From a checkpoint of a small mixture-of-experts model trained on Wikipedia.
Size: width 224, vocabulary 8192, 13.3M parameters.
Experts: 160 SwiGLU neurons an expert, a sigmoid router.
Training: a variant of Muon for the experts, 344M tokens, 5926 steps.
Below are experts of layer 7 (counted from 0) of a mixture-of-experts language model. Rows are named router (the router's row for the expert), gate (a neuron's input weights, with its number), up (a neuron's input weights, with its number) and show model dimensions 0-223. Each number is 128 + 32 x the weight over its row's rms, rounded and kept within 0 to 255. Numbers have three digits each.
Before each expert's rows: "comes after" lists some tokens at least twice as common just before its tokens as in all text. This comes from a sample of Wikipedia text that the model never trained on. Tokens count by the router's weight.

# expert 1
comes after: "\n", "-", "  ", ")", " (", "–"
router:062179129150101101129126099162146205158114073184133205155166120128087134189106113137166150153086176106116183126156139158128120104141104175111132124106107085144137132086166116114099106128071136110179125116191132110134105134156153149134164172120108198121127155128169154144054099124060128186151131104089083095146210164131074069123123095183130183026123142107144135101135135082163093101136130167109146082090169047129139132087143083139088136169077147129099101145114170118117133151127116108160185159127129121133128120139106126136122099150113181078084122150103082149158040136112127095137074136126143076126157096133176160102126152152137112137139182132129102127089161114122129150074
gate21:102100163184154042110132106135120182150148115134104092144155074090126095129165121112168134098124138193149128044193103154136159152219059133100156183069053085122100176102128139154124124084087163146117077141132106130169136094160122100117129105098099116123163106151101167196139137050153170149099095133076106105173113141133114203120154118133113094106089166101197134148132102165101157119200093125112160151125157128139190061150149130176121137092129108132159136135104167110160151077135142120129147112115171157117130133126149115165152202140068093089170126169144160167127111125125100106151130135147094146141117158076161118061140050149169155164142108113151153144135128123108151126153
up21:133120056124109116155128144133148093075142153127122183140095112142148182123106100112126196112152092114094149179094095164124181123060117192108112088135118148123096106104124074127137149151152117151080121125165134127161143175212142123153167067118108131102061161128123175013137126207083196189097094163116093090086106131133106113098133094165115025154187086172129177114165138114124155169105118112129107143153102160154065128144179110120097075142084170153139155102137112169143125116152132129131133137108126112131164154165128144145107120124110165115100119108089141152161122099157163108127131085117157061146172182171120128124156189103129117128073181152197091091121119143111123137142
gate22:175129159224169079173131082119128149170125193127127147191152159130060125141108106135153104114146187182120117162174106075154135115133130091125079135082172153155139128097144151115085193123192117146153134135097154113126134149109108127172125141116131171076127134101139176157091121145118123141141151104113193125093206162114149135123141099177164157137115114115096172137073106095073107147180150183136176162126111129088110154126098178157126161129137125069105104122143116095169099148088185056089146107125117106115143170136086099108094150210114079062153155135129047144109094177141167185096123125096125131167152072126143068123130138105081062101118134169131099129124161164116125164109
up22:068117121134122102098105154140143114126121126103094160110109125125164205107135127096150111111100127059129131169138180068153114093116077149150147127189182114100096153141148119102078155128148087134175069066108107064108169129127084140091124120166134063096130117134180130038111095134082150134124173108158080104109099106119121132141187104168070080121139083060112079140133134142158099082091096138123111088166136091116129148118085083134113133126147129120130169124165056188131178150133044134107175181171157133146141123084071112100129125120145122130187136088138138174158151169158139152106092134146092123152104093066155134168154148093159150115179158090162106133143190187155187144163
gate23:061171106162113170130141169092046099160047138173113186137139152100156125153137074114133113099091120083109103135072173145088103093110165142111096101129100190106130144138162167134095158098115082123085119121140187133223038134090118156162120112100166154119137104174133127197107163109147150135130208193147135114131079116113139145114150109172152153143116129135114186112156163049124102139114102117125118169171082117150095100169172091094110178141123123062143162145084064151201106119133120096074137152149132147144126102103155186123162115138186125118148147168130117177130041154105142137119092163154093106147139139114102114105165137091106129101174127172085112143124117111137135153118
up23:117139118159066132118177143165118164122134099044167104080130093159127099133148118085129114049118062156071135153087205132099097126084171178121129142173097114092109146121108112143097085126172122165112151181130117102107159039159125097062174180123124101129117075133095142119187109125118163120127152102173135139152136174123111130133124148107182140124115063118096105055173091123097095111115136083118157151104126195138167107088107136100127134160103090138139098148107138122088100115128101148120112106073126121154144176105185110106121088163138137165136126168108084076113110129161084160131171068163142120086111094076068119188164193157134190139131085181155119152054137118103126121088
gate24:136102057119105166182161149159128137116129111156136082104134115104122159153142157123162113200089126096101167110105191197125076085185119128177116101188172128126165103106193140085164173064146205129165113171099118077097119090123145155140098186122115104144082155095137087196077154127071144072179105092170097143142078170114135131130097143157126180069135123162157102159153158106142091103155202162131138138161126123099100152155159092139127117121129133124133144110117102150098094123128127142126161087112148122093108139125177115167062157095135138130130109139087130106115057055111080105145099098099116060170147141138134121122098038149102155122095113131137148124183093087108131195122
up24:155116117093131160109082090161126159115191134120099156107195144068141156133120183111116115203089090137110144193206212199129107128105116205047171112157135107117163103110147140129068127052155120107134134102111147132134140149134087151098125125089132122125191124105101153169090185106122109121152128110122144149156110159202130078183133121183143106153151162100128109161151070136115128165087100157113074118154149078117082064106089105139131134159106182132128128164195088121102106109069124125103122144087161143138138188170128128113071121103133169059144117115108132123162093077107110108154096127140144113160113115162085106136095147163098133063157132051142144095123169139117157123145
gate25:149125098082131132124135121172105100214110158134131158106130143113085105162129158090099135168127125151089086140107144130161127140120053203137137136157142127174159100107063149098168152157135143127105125102092131147155158098149136067134090132055135131179120130140139146158124151173145195126200169113138149139157175163183147163128121120110144143148094148130092114145117135074128128097103125103163136149132138125132091103060140096131127200150128167139154000156113150170171067185083157184156119164166091122152109076153166091117064124103149058131117140116138060162168110107145159122101151128124134092161172113086118125062095163169101177106123155143139108096193115071136109113090
up25:092124159176109111087106151140101106081067134124149117148096096091151155177086127154144094115122129099060038144164065162186166129135170140094081116110175146148171161098130099135139162073106119166096116077117125165118114113179106132140093145118132133241081133117163094161211086193126097151103110118147112127197178119116111104144108195180169165080115141137135132154153150094127125123092116117169110178144116075136083115115148166104124145163138188139158115078113132087102091197148123141166176162106108131117180056110154130135109145125144151126067111183138105142135130166105090093184128146169123120109123151178129176147134164110082160132121101153144135113186142153107178155116
gate26:149117088143156146156155118110157133118150154083117089107153129121098143197138145093130144075089164105147101115130141072130147092115092117139094168174132092154167142140135182108084106131090097188089128141127130085141160158150116147150165145132055096136116162096136102200165126123124108111162167105111137133094121214120104093134163150093137108143143145120149093078128217065049091177144127113173158143069107104128137202172101110153130111192078113147085124174087137104151115157128129125181145125138089153117121093124111112136179114137121069075092135195153140096159117184105111151144055118167105185139117160185120234106144143180164117159132188129107124138109143122091111170158
up26:102109087159125057137129102106144107130152131171138111134082137157160157186111118140108110056133101141129103094107152148083135154133106107117121129100144171131101129126154109082167137124121175166073116096193114130173101092126168091124102106230174146108132098175088104070200095142130109132108120134117136042172057120134118172157095142150137169112088106146175180059157095095156123156136103138162096094150126157201143098142129093164143155090165141138157109112133114131155145116122115174072148158120167133093071096127082136120130162128084145120140120161168128100100195068090159111185147055154170141105152102149123100089173098126079130084076101075135077086094134138171123076107
gate27:116073145122127146145134123099152129114174155076068107099147092121132150113101132141125083101121146119123156122086147100077165116089130111175047089080121127123087134101160105178120144139084102142226187157085136166046194099122150114154127133119084093135142153122126092132103119138088117189153140156119141145091166140144142171153151117072111132170106136130171120139152176160121152124113126121147105115181113106129177147174151109179110175148133139079182154106124033147105148161213186039124091148148143177097177133148221178148123137128119102172126134148132160110169151108156154188085160112104142098104143101166136139168105118189092114135113124155127158114145059073137134130153
up27:108158072098116141147161125058179124087160164091109132106130148060144132095129095119185142149108079198159161167117180134131159138091160137118076106085089141131166139113107140132109192086097113139178154142099129110127134156079102190167199154122135108107117164121092101075112110101126109181172122108154167185092149146153127125157160114144145075144107066146119098130144099106075105091157131101168075093140198086099118131142170128142092099165206148165085146101117120116136134127161081103100157130151150158133093104087073140168090116100128082162153188159142163118125198172141115138141125075130081119184120074100138109143095080124104135069098165108137163155070053151161120149125
gate28:096115149149146118139142150152110136122145095104098127170112053125097111115110114144104156160118099195100143109147109133143113138087181192108073093119151097118186114111126097124176158102126105159131069106171075139132123139093092164189117111078121137122167159120119144169102163104161058135169126160144072158134127175102113107094111144051161134111043087123152080124149114185145178152215076090103094124036132103165139091086161128140111169091142164108147145118088154182120122142119123154130229144117189147139132103114181173110109088152116148080085134147125135134130094179113109081200104075126167076112096131145113161120148127129124147066135120134122116111129138128176111052119
up28:180160128140124134152097137157106065129168151164132105152154135101126102149087153143148124163114108124138154207121149114164183159085110109082119099091102118147090075099136060195080237176169136092093090176134123155153169141137145146089141208162152135096109131166164161146148104149175156135124154145153165146125164129132065124112123078138158077118101130143100129085124114124114139185153090117149131129112175124118082142121157190073135174082099127081103138160151093120092157108129111131159128196232138131132140213129148198116088067159135071076138083149156151142167141129137116126133124082122147114138092157138146124131081120153133107134128144140105089122170126105171166048143
gate29:190183112111129120181056118144157128068123132138078147135069198080149173179177140142121105129120112110176098171132120169135075135143209094130156210205109170138086132142147158073124140156108130124170137147106129185139146090178119138075117124144167139094168176121116187170137118109114134059141148075103125109090122096150115070156121138094122187175146125141165150160079158112107133163118079106160138129116161154111154144117151111113057114133099092110142119132067151099109096093127127110129149088092174122160107191152117079096111097129135164171125100158163062158145085134103082121109106151128119141147142139131122138149125168081137057042121105117163078150100129158162073129126
up29:076183112160117082137168147145132086112220132133111088156097101067147131143139095166159070145141101151144105124173140116125116139128140136154179110137081134102125185214116105109087124100125102171086105106141130121171123098124107158142085107095108149110137150100160071149126133154086110114144182111115129129185100154182079071119130033127197161099137149139100076176130066072145111116131101171123130137149143147151115134173094040158107107105168109132141151146097152145176108171145138181142082117138146114150128102105088188068100149134125134067128141162181106153089136114122089130158088096137144116164157143167130074158159199120149139075160104150089212140110146132129077080137
gate30:120170109108099098176086041080182141094127150165112155084111136124101141169134093148124145187141166141102128092133143092147065141156150166157108115099088097155164141054140122146167120122146124150161104189125062148106112170133044124149104132129132153144112129209167176097108108138147122173156176117108117108178184152159117133166142118138163190140120082088046102092153115137120171147113151140122121150113145100107144125114141095178156165136181167135116147119176104115199116163169119127197136112182169113134088122109137122122105196123077110166158109155121132080137100120119166080124082153103166159107151104096134056096077098097114075049123087155172131147172119169174131124124
up30:192142142129071124149132099156160180086107121114088167113167123175119110134121217122184174116115074117106180069149119117197177149097143115136146158122147142136091131130091114117115142163116084126110084177169117067129125131105127166137091129119128138126144176209111105114109103148082148122126152118153124143103100174117117169128089150107130192188092136128171147124093149118162119088135225084171143110143118091113150097135125170174134047139132079092084125156115143109121188087103155155112154179132089126121177138181117096078120114133140129141170154072145140158073079146092140077124192129148144117150172112092147127144165126181102163101189080062142127132131092064174160136173
gate31:174132120094118178114166129095127161109136127076138096177127077112100078174131176147125100072099125076141080114155118134140185148134155137099198160109132213072125140104153077141166139091139106126095091091175147151106095194115162150161124064124126109084122091072126121100113085200107175150138177143098134144133135130165169091181121097135068177194131067158131124111146090088084172155107128163121109101139118129131096085139202128112156100112123136169072147131112108096125191163115127149169136159129173118097157179106108158134137091174142168136093138145100140162119152178111108122143107085085162101178054121168120171070127137093136080127087159065150111086135154144133085117128
up31:171181110060148167061134147149153140061115138094096076111109121185115139191088090169149138152076074139157087077148125158115146158110160110150120132142062144096135127060126101156139035098108131142158082176162124103112218132144161197117143125116108072105124130119150156160111087139107097117172147111136131148119098151104174142160095166107081160125144095150119092111118090137134149148157131161085105140129013116179090132119159064113122107162114155113109165097168115152106072197126094174096136152128101109136158124123165140158080160118092164157138126105110113160158145204130094129113164164135129108102130141124144118082128061124118090130127135137140162147091164111155157119041
gate32:104127122109182061139152136126164172120167102155078144129118097086135167150110151152121141067119166201154122126165195186170138146105104119127182095080090137206139157151205105077145175053217151154128112101171094170133128145153143155104170136103067106120138078134140101119182142159175117087211131095096129089086211137168068151126149056096091043128154127133131137059134098131165157150103163130093106134102124163135157072161134122163130147093109102122182110113088106127143101148142129124137120177118124088115183126116160084098119105151158093153086118139134116125098174150148129151179139161136169108181143177135158149105133129128127163131137114088115131134107126135161155144131
up32:173121179139128129134170171130180087138149147164174115123158148088157109210104115153080153155081106082100093042139082135085162137095137120120143122113158096109099113124067111146113150177137143149116108109135089133111100130169133137146120103096159147144083153085102210182127126085150137138152127175111107175086110170147171060131128157086190215080144092112217114184167124124198136090153156063106161138109111152117126158140124147154201149186167121160091147137063124101165113101147126118109161167126122104140125143178090106130130109134143111097153201089144100122091172145133120190105120157109100160140140135156105128104125141117112143198130117139163168136102061133088139132184
gate33:149162146141127100084131116177175104175153073187092106145083141158071114086176137098116122125112175111163113171102181150110127168137143139068135072094092115103101132075121106099084147125109071061174116160152081066124149090122145181146087167123102117080181206062144121094135117119117137127044157143136121155122143035138185087122118140162078148078116133144124126156099069157138169109053114157110092115129116098150127124115153085156173129168076116138138143124099077174174098135155097102072077095068100077110119133119139151174118152101135138120147173117113131149099064129184143092179120091101089108114160111131154174151110140138126098109123167174139121106092110145138142157134
up33:167130149076176155130117073128155123105129174124146130113116115113126156082110085112102145107140146126181075110182138213147122123100129135061148114098185148108131116155153127177160141130133183132126086151093143120107088127165125189083130116171111174141157134114063192187158048133150100141160158083127169183137135142087127131159082124162071101091080157160107130178090095142141140148126197100119142097142115143169131086122120120137090071199089148199122182169170138073084152136184083095180142125152132161096115123151187137157084090105099177157119115108152132153097107126125131140125156127158158178190142132157134114116104131142154172062131108124112187197108121062135124138155
gate34:105126119157181171114142067105136207137126151163129116036105155173164071124133164138174077095157095114068097137119107109152082098116140135136135172094150130104132145134152162089129064139146083148164154136081074109112132136086128050141138166157109171068098153081129088112074107154129121179171149076070098121159109142110112129144136124124159112116158085162136141087108137183130123100091134164118160107091097117149145134146100160118164121180172098113129161116143126092152071095193135141125102136108148140141056098151126103120079156082177133162075123117126198116136143052116097110095103072108126140171126132159154047186141128152138180156134185153144121069133063151099109094122
up34:105092146144121136107118164136095146135146149113114151157084144098141149110119114170106126105128071143057097122139175151098073136102130103098169177113104122199091124182129137149112135156093126150124130094114198105131160128150167117125071183171088219147133119201134130125124045122089117105179179146080155167085163118170121189124135152120083152163169133173134177110092113181127064155160166154117151077146122163137058122143185164079161120124144085114164162130153140119133196117073133138153125088137090147136067169092115101126145172075172146163144166069095148134141104122124109150105166106145158160105175129128158134086091105153097126176162135116088175117121092190194128157154
gate35:149135150104162126059133129105119132133078128181114140176146049109116125162110128111125150145078166120130069100101173175143145161177101144119142177098104159072151142100130128189119123134112110043166113103233117166180131078089119137147116117128177132133104146154139165130106104091170063098127099076147077152164149158132108145151163092175141152081146169155140146101155159120142093103091091119139116169136131175119061051125227148112130097111186142155153091079136100096158090117163093107134135091112111103116133148136083098160146098168087213151109121061168095134142131115045122144144164104156139125108164136146083136129091142118114090118169154146172124105144172112159127128161
up35:148093133145104110123132067132142174159142073130149172203157123225071112155131111108128161129164136112096142119136139118112131135117110099059136205126169152149073101138157177162187070158223166162103067136160184154105137102127103118161118166134127105151121140158175146171082145117123122097142140175166143110127123155112064117111088137114089089139111106180087134144131074094135145091145122158119147140115119087102124160011100187115153108142134143139157138168164149138119117163181090135187120145154103102146137107135082113145171144130087149148166121114181158110075086158079153104166166082099112132125131154133082172192096198139110087142167131144137136146156129115188164129106
gate36:045101120155062176109104136086100185132138080113122182102172154133135138163116142108097158153138182107104156088145146118149148114106206126110139130156122127173179131118061089086105174134139121135117094197136147140174150127112079116126102105151166137126148133089127099095157104109129155084148052081113158173138177081145104121186093141158129092157150186142134179149113120180177096088142186181175156148124090094130118104133110116158152128137153152108140142105112149121151064143086142119137138206103116073052145092117125155171110166184113157130145093190171127189072176104143143127129164178102157159127149141174117143085134146129118109197124133195093140086098165085127146086143
up36:108089216145113155089078165113149156145097113077087119129164123136129138073157149135183147149116157089166202103140148094106133147109140139090137133170133091128145173118139142091073124138159158149186116105139118124219061137126148096110141136207088096082139099132074149147164145104140157111190144125127152142206147104145129129162160090078129126188123147092149118144178143115190127141092159125215124142149174099102084127136064116094182143104142141098156160128117141098167067112159180132109109112168066137112163137143118099141169137088114126175116162167174171127121193141156181113137124107101133190205087124164149114077126115116167146161124091138116114144106117129133096058096
gate37:096141079168124143170181104147067175180085071099057125080133100117146103140082137137164124138127196125169170114122138085183156137086123158142185080102139089127135123122138097106126085100132091127170070122126098134095095141084102138026129157107157114147145136134110100176097138103112125115137140124162131090095158114128098134072104114144152064093134134177135102142130230144118165155113151071144173188178118080128122099114132166184162096136088176119110162136102206166029167147090122092149144164131162122105142120147106101171149124129123119157115114137112133124154089103116106132147100145192118118148103078073104101120101178132091107171169137181156095138124109143071090161117
up37:132141113162096063121115143137165141155169126118131146163105131134081081116103127155124149103142156185117125144054145126172136171154107135140170125122157085101108153126152202200106122149078090115093173125089069101138144141153125110119120140151167151144096243157127106118168205088145061127125071118117098067155118115143132115112119100161076105170102084117163171147128142152134094129183097123140170107141103134138127128115149168173130178185121143087062165126136113168123077155152085154091167134114188204130077127167176141122141156126200153089139112173155169142113122103071108123168093097123118089090124043139112132152129127126150099098142148098105164121070080104168088108169
gate38:168165155136179145180102137128129147121094129123132164109113152138116111183132111170138135124096126097052184149142162121068159137090168147117102131164155150120139166068118061112128138168121147106153154100157105086147161151169141077107134136128072117122173152204158135147109122093158082154099163125114099143154107178154140094105109108116088113123115113147134139152045086181079163110074099123094179125136134119181102109083107127181104114202101088150114125146080180153145144130086111144181123183117119158059115134116171093213110094172124112112130166112110091111123093131135126068184108176134149123097168091118091165129136118184101136165222139150178155162137144038134095098130
up38:079121073118080122117095135109102145146148128127108113095120109198165195118147097153134092120108155198137063165158140131112137075095182179157140116139103134165178183162176167122167105159109117168071092163105146159108121108098126085187120125114134042158127137124162154210117094128112122139203167066130181110131149125140091136091193080136163131185129117135143121107099139159115132137143169123096104121109133149149151128146158093116139181154143077140176119142111143129166111193135099126134178149121135087131137087144072102110097117041175141176186126131174193168149165065130116117090138072132130128198118157136200139121104096087133108112109123105112177162141173104135098107143
gate39:159117102085087147146096159123136191141147055147142137126098097098136130098160127133179104150176115050144132113155140122144118112123204147193114152136161150082169146090048116124081104148112056148118139202170095116156079110125121120117111112164165110169119102192134160124109147120121222173093133102096127105099124191118129100150138149100111119134141135153168164147179123108099133094090115128163115144127122083120114159193088090164082072182184150114096167153070140110169160132143116156046192169126101117160202111098122110140180148102106191155133095093114126065117097144146131190092181128076118132116125170128143134088103167122117137104121176093144126160100148098125121108098
up39:142103116152128103091106121169109151111142104099115115147143144130156141147098107145171115150143154138100115144111098117132150203133193135141078144129156089109109077123151081085116127187097123084160120114160124110115168139121113144097145096110194156134180160137109134101145112047072110158105143106145126138190154094080154129144087128140181073190152126075100083068133088159123172113132206174212084171119091113161162137074096138153176154142098102110143139117122109168085087104093177123097119112141136143142161126173141137101116101150168123098121157111107196148046153137133089125075135105196150134099137079133137187165091092106046070092103096142184162170061126146151101105127
gate40:132073111143147151147148127108117131130146111141090164118102116115145105097149117094127116103141159103098077154172129118123162061076143164111074182128139184130141132117131157100076148128082105120131147117150147094160100114134117129119189124138117171129079127150171122160081062155114146142158142128109103106085183106079104196146165125111222127164197123157151129150078136081070105054138129104096183226043154101135126114134125118088074147154155113095136135127102159097190118141145136135176163080069149089185100101142122148106174130167152184089153141132146104112141073139131139163145146146162078188169138094169135134205167079179120132139166176158150137156116104097104090154110
up40:131086124151157120144127124104133214157140012111169183124171125137128142147113097124143131113132130108104122134187165167089106110117133167108111137158177093163100058141225107154095180105155094165084156098114109156202081136143111177104136129147090149139132079165159133141138121080114114153126124099075129112095100096088132142132159140079148074142153114136102137074115132130138137103216185156139104127111134112141131105112109140075149090150118135121099113127089140166167135087128123102144089142092185149137068198103089115081140133080135143182140112117160147155078128102100099114193056177157168186133159107117054115131128096138180135192160135159137119131076141121194120150113
gate41:120135080118147110135145140139189111154088179111143128147110146126147101171174072159165084122124132156130107100163179143132152083167105108105059105062105130096153120056069085182100098142144083147134116153122139091153069123139082183104150115160136072136111070173126091090150070115174143138150100137109142091123187181116151138153157152121197110130094144132121095109106123041157103090127155147133144148053165120177164072133133121179092165091116122090103083086126099122147157127091166121109131184103104136154101122110090101083130043133194149145167202147102068155106116151186135117119127100181099079108119123143136098139137154160105172119186124102172145086074127140140119128125
up41:091167140133123156132152096119085153116069135141171089070147140176149106121134130116115148139132107154205099089106118117112134135118033123113159144132165174099112128100095163095104107112139137102169194131168099130132114164081226155142064161171120101106090172083126119123142176172174065193116172155132139086200128101150113141048133186143148072154092094158132123139154141153126169087085098135114145169133100173113153085198160139089104137048144100119064112185146117113085104121199147082154119130149151202136138097139191139169124110164148121160141108139098134091102155161170081124143124147134112165187135082161110135106150121142143141139108173134149155127138128125155160158139
gate42:134169092124133162146088139129157058137105144143141131108154147130088101163135144164149160174122130118097128135100193182111094207083138083132122113115185094171158075105173062073169158130151134157104169163144171107108172198141136141138114131123134160102168111073110062181183092115141118158152138135085158119164169112174104141122182115162169107111130154168102162146147186053109108111120106130096088120146186145133130123136133181072162118170152105111134099092114146110113144143119174110075136118082130183167180115084112131104127136141115097116140064170076155085150125124165093072122101100103131133124084152065112074123079091107102160193132125123116133180121149147054102064084
up42:128099161134175133107101113145134075081131118166077150070083119093141120125116090122108150147128151147093109131128123132158128114076118121164119153122189156055138169139111168158103135137102142176131127192066079136120145117095105163129127162191139116145178158108141115126078117123092112103087115149197136142151121134123153166189123101172181126109197085138079092133077172141160188086143106125140145067094096130104147121128119146059129159130144115150109121129118138157091151119073196040144099171145114171104170153105134145196129112166135090160141147117104094114140135118149148183160112197104153133158174143037102139130128180150141173150146205177164129152087084092179100166185
gate43:085132103140145083116148162116165177172089163175138154166090134124122133109141136112109105188176125154169155123142131160088087204086145067185089179143161084172150149125126154138078172090092127181154084124117127153153089107125156070141109130128108103123139153165120180120121112136153141103094146100101153139108103164114069088117093099122087078176085140144194177117124121154167077178103120131150133154104144158145119137129121178150119134136086095132115121106122097122061115090117096112154148146165165179120112188124137150160198071120119170178068114112140113098109093109182113115057136238131124099115099020096150067130126150121121099104137104136201128115150132147096097120114
up43:096156129128168181116132128150160158077083151100141130128123134168127117128137152168162125136103081140099121143156146079145110098065113140162156120106153121084136100115070142151137134240114144166141173168120170099101082190130156192122131154194113136097132048101137068077128153165094169045109165128137136066130080080115169091111161108150110104120137131143103178123126117081148157110103145103113127152159120104077168137124138079084174110159109109156128123140132126112134139180111173137100142103064117112143135160149154120042179146078096121128066187129102098084088118158160166068141104152101173157129119141164118136140124083123130147141061083132044158150154102120168108075163
gate44:136097110091079100137117179127156120105163130171090142142118082083140085107145135121175089160146113138135197141131173087050130088157124129126171155151119146111160096133140109163096101114116079139134099191114142152195056174156136172112143167092081120108112154126103141184103098165124094130104085091104045143073117113076184123112124095136110142089126219218098181137105158132155107107115061138095091039180126146125152137111125114122108103119186151165105165087112140113121114148149141154114178135132077100100147184102084129103140111177125062115147138081105083121105071081163185141162125124130122113098126142107120074139153119097147142163088131135080097166113141116176134106087
up44:174055094146094066127158156117079200041157105153106132154092131069106115090123149115126134172122112172143157107053100157072030111142145151094126175082163134122124130157128100127087124156149132146137087054098125177128108150181103153124077168160080166111126090092129143182079150157065130165153054138129105170098200132095181122118110172105163143136113139102087109133111131124061069069116123112118167149119203122171152139152131181133150132150137104136131140087151123115119086144090127131064152114109123124111135156122150081162186139125099130121133140170117103175096088130132167131099128150095084121156130105125077182116124103118114156113142176102126120098126145058163138091146
gate45:137140153115137067088069093109103156181169133098140093119118101136167116150128054091134070121126174141136118176048135101157166133135147158114170178120102115101147097117052121148121146136157109115163114136113137174168143086100167110140140193109119123090123157113145125106143178181182096118140122168105146178144155137160112119094133155131130197130143098157138105149155090128087096096145112112147142107105184140031128152152183098105123171143058130130101127108068138099122110120168172118163096081185152153095130104155092165079161122092102138117114168051121114156086140126099138098129125131147200075174117103163105160069174093122065081097160183097060146136116137088135153182156
up45:145163097165115161155144140143134159122184169119122193116138075077136156168098130148175100168084113083143114115124211101160138145108131103189152116160133143161135138070167139135140137112138118125214117123150134116091108118158132139175163098134155126125156160172081133141120109146136100177099169189050168162108133175119174118163109123149157140163085160151170147139093081100101105127143153159154148121149109155092171102094094130136140206119149094125119124131145098130115083103107099146135136146146149164135096115153115118097126068096189085212088156116125141130082120117130144084146134104137108035153102131068146190142098149197169204120125141096100143085142084018177127163117
gate46:101147125158128172107084121171112122132150069180139065169121108103130113072134146117105121144118132131146118052140117109159055087126135144140149100104082130196097113133127153136070072186160121156160114161151138093115126136085143096136147087079104182178164096136162130152097163162148143151047129129119128163062123156119124139137049202136140127087167123114077179052101170159113122130106125127084106039171101157122145123166139151116126137153117076188103119113117159107135125048127136168146196149170050128114098133123077117103115101112109105132120119141128143132125126100107152067179077079168063139130155115131115117198086072144122128094111159137137082114132076165161120131129
up46:113135096126125075162075134143147119116150100120198197174146168149107159133112110117095081139163134144132115145166107154126114125047116117150116106105179157156081162117120142135083109159131085120115156150077149159146064119179096094096050140087086137174084134109163093102195093103130185157122148054174145112126111167106215087156140157141158111098150108168122106094138121176146170148150091195143135122144122134160129133153113133107096099126129131098088105219081182103171133176138145081100145142125087090086104151104129139138114100084122086150161142159148148131093119124118174179175142125195140119141217113077098138150171116140088130105157188132080127147156092137141106182089
gate47:089120142110095134100104143105155111164150097083120166193147123096104123153094142136108161154145104153121139164084091142093129107077136132051134141145150153111121165116114047138181110139134154081132110183202096142073128195137098128159100155091125126192131163083145158158143115137141119191113127171123192092186114095090149139152147162164108132118122142144169163118121163103160072133122073106088110103105107099112162131119174154119156132123139104097141099095091111160143149173127086136121181082071108128133121146108118135113108095100126186160093165103198172083162150199142198154118141120117161141061106159149120141121172173114130084171115167135158042115196165081113139127032
up47:071152097078165136179157109136151147155107115143139118137156146155100093142122115163076078191163151120145122085074152125158107138157177144178094163120118152094145155149200147140142150102144136187139106058052128170143190168129087066118135102146129124080139109134160103062214124138101164143108178128108120146115081105140128131110121095118103174152178155101099103129178107130189111097089162106145157166113080146123161130128149076111063127173101194162148139193191164169079100144147144157185081168143119098175107099138117149096146180133146070105176122156100097114128140101136105095131063115138122116122105158089154110159181157085139127111115076146104139133085083162172149149154
gate48:111134171135158170162156094104120105110164126169129202156119144149107182117126120116134105137112134142138141154105101150093185122139183106107142120122142147062115133122102114074116117154124155144163119066151035187093097120151166143147135158105182117133116121163117184140131153162105133153106088161139170164077215183112101153128061083145146110114138145136155129101195154126128076146057145143113128098098100083053087112118179140105095105089149100104132151170137103131078063158179140112096117168074110145112169175209127150127121160138130145095156157081119115130203135163139161127125160144098146193139118118111148123116154148017160143148178112102098150194139085109098109134095
up48:129165114186125132134129167093138117204137084155161121152156134128117164104111126132128131120127126158179119213179093180115125089140104180107147132118127134065103204164141124128098079163137110128150168137108115151060123118216141130100146158140165120091111110205129111083105044139055147117106111134070122162127125124201161105166144142149169139111135110077109143073100070139132134125164126137090134101138169126110095150120157106152108115164145067111174202167142068107119107101154157148143148131119109167116140159095136146145160189121129114160094152114132093087134192209058072199118118134093086193133119149132133129115178073101148093168117102127133085111137124115170142148165
gate49:119153132104239166173222199118136154132192171118158091084164133140119096123190110135105093128091167138191148148090101140130080093152116150159132109144106164134166080151083152125051093151190122151111114134151128135144128152162145175110083144113144103172087169110155075176169150146093125177173109118098121105203163168147128100154097058152095108091146185129154192164124102126143117115113162074121153111160122134098128124162120136190108207084112134140156136111123160122089107139166097134122134192170131163114092112131155153112119132124117110187108138165154109134099142123157136160163098143175156128115176116124186174081091137149088097102101120135074110108132111088180155158117
up49:113038155133131135188117194147097123149127158118132149163106097144122158102116133141172090140137075101091102117104082141157078111099139136106142152161096098107099169109116171141146093139083072135180129075104139112138108151109154094104166104197138115107173198152126136138082152112161118186177135121084141111124097093138168098108121163143118102167184116129134178083098184138095092144136112086154150078139162114118114142173115103094090165104083113145096111085147146165028171128173174140166080104092158045166095092115100143182148122111129130146125157111098117229140136188146165154139088147121151094141154125090107131177141096096167128133127106147148173138113123106168064186073
gate50:173133121058184096146099103147174161137135148152096190090129161123149095152140145142166129051180185146119190137186123081095127097120133093096104141118076118158124148108132068145136164137113156140117158124177156095116104085128067137151119128188161153145119142094110144136164099113120099138149076165106087043106115133166044195097096104160129095153103139132134094126085117122156170080156171121167147151113210166133131088147143118156030116107108130176122193123106109139094141130108188145108107172139139144126086072133126159116153124180125097088105143096190143136101095104075152133087154065129109080111129128129127091149137163157161136110112134128154093189175119189104174123145
up50:098179140148127081124132123075144095108097136069126107137107112136167118109125152115108105157183160138102174052095094193158123159114162144148122184124151109104086137111113144114125146134155128145172093137108156131120148122168168061108128056147053137150118133117146100161099175156120091055111150068140162164129135161122134141192063137113148164114191082121071183144060133128114111134144079176122171108158139101146173108113096135125153163106158105077112117148139180077154130103146102154131110128136206158129137172110138093164129115089143123114158112194140172105144156119147125124143074148189096170121197129057114142104086103148056096136117131101190081118078184079162087141106
gate51:102135120154051115120088124202128123200141149147105154143078141108082054163163129124105114127153073150156182129049188105137135155176132188184096128102129152127118107126193149076084122108127117147158189108172055159098100117113162137120170109153131149076140134135131131193116137073093111101136138144070102165139099138114167127085174139115140118118116103052170100168179132151091138143130130123128149120104143089061117105173105142083139087129094127077125128138130130137102113124097145130177117181138140141092145148077109120073156131136150093155155125208147050140131065163152183100169126095159139101062132150120127170093113137137124120157166101146113100109115197138188145091170
up51:118159091212133066122096089129071112154096118096143167139120088133125077183128133129120141157128147152119130177152138133185185140151089192109063169119125183149118111128141130123109148115105123147181169095188129107144082141168110098078188094148198134095077122143171173194163158097119212167105123134135152082128101133115138137106118122102116114114104147069088121172152168117141123087060112131167086147089118156072145102113096114125142140105117162134077147100085111113103078149104168113159146134124094145082160112146137101126196111144148071113153108158159088168098092205154154072157169116099191114081138148183076133152109123150175122154160119083131090134185148159126094114150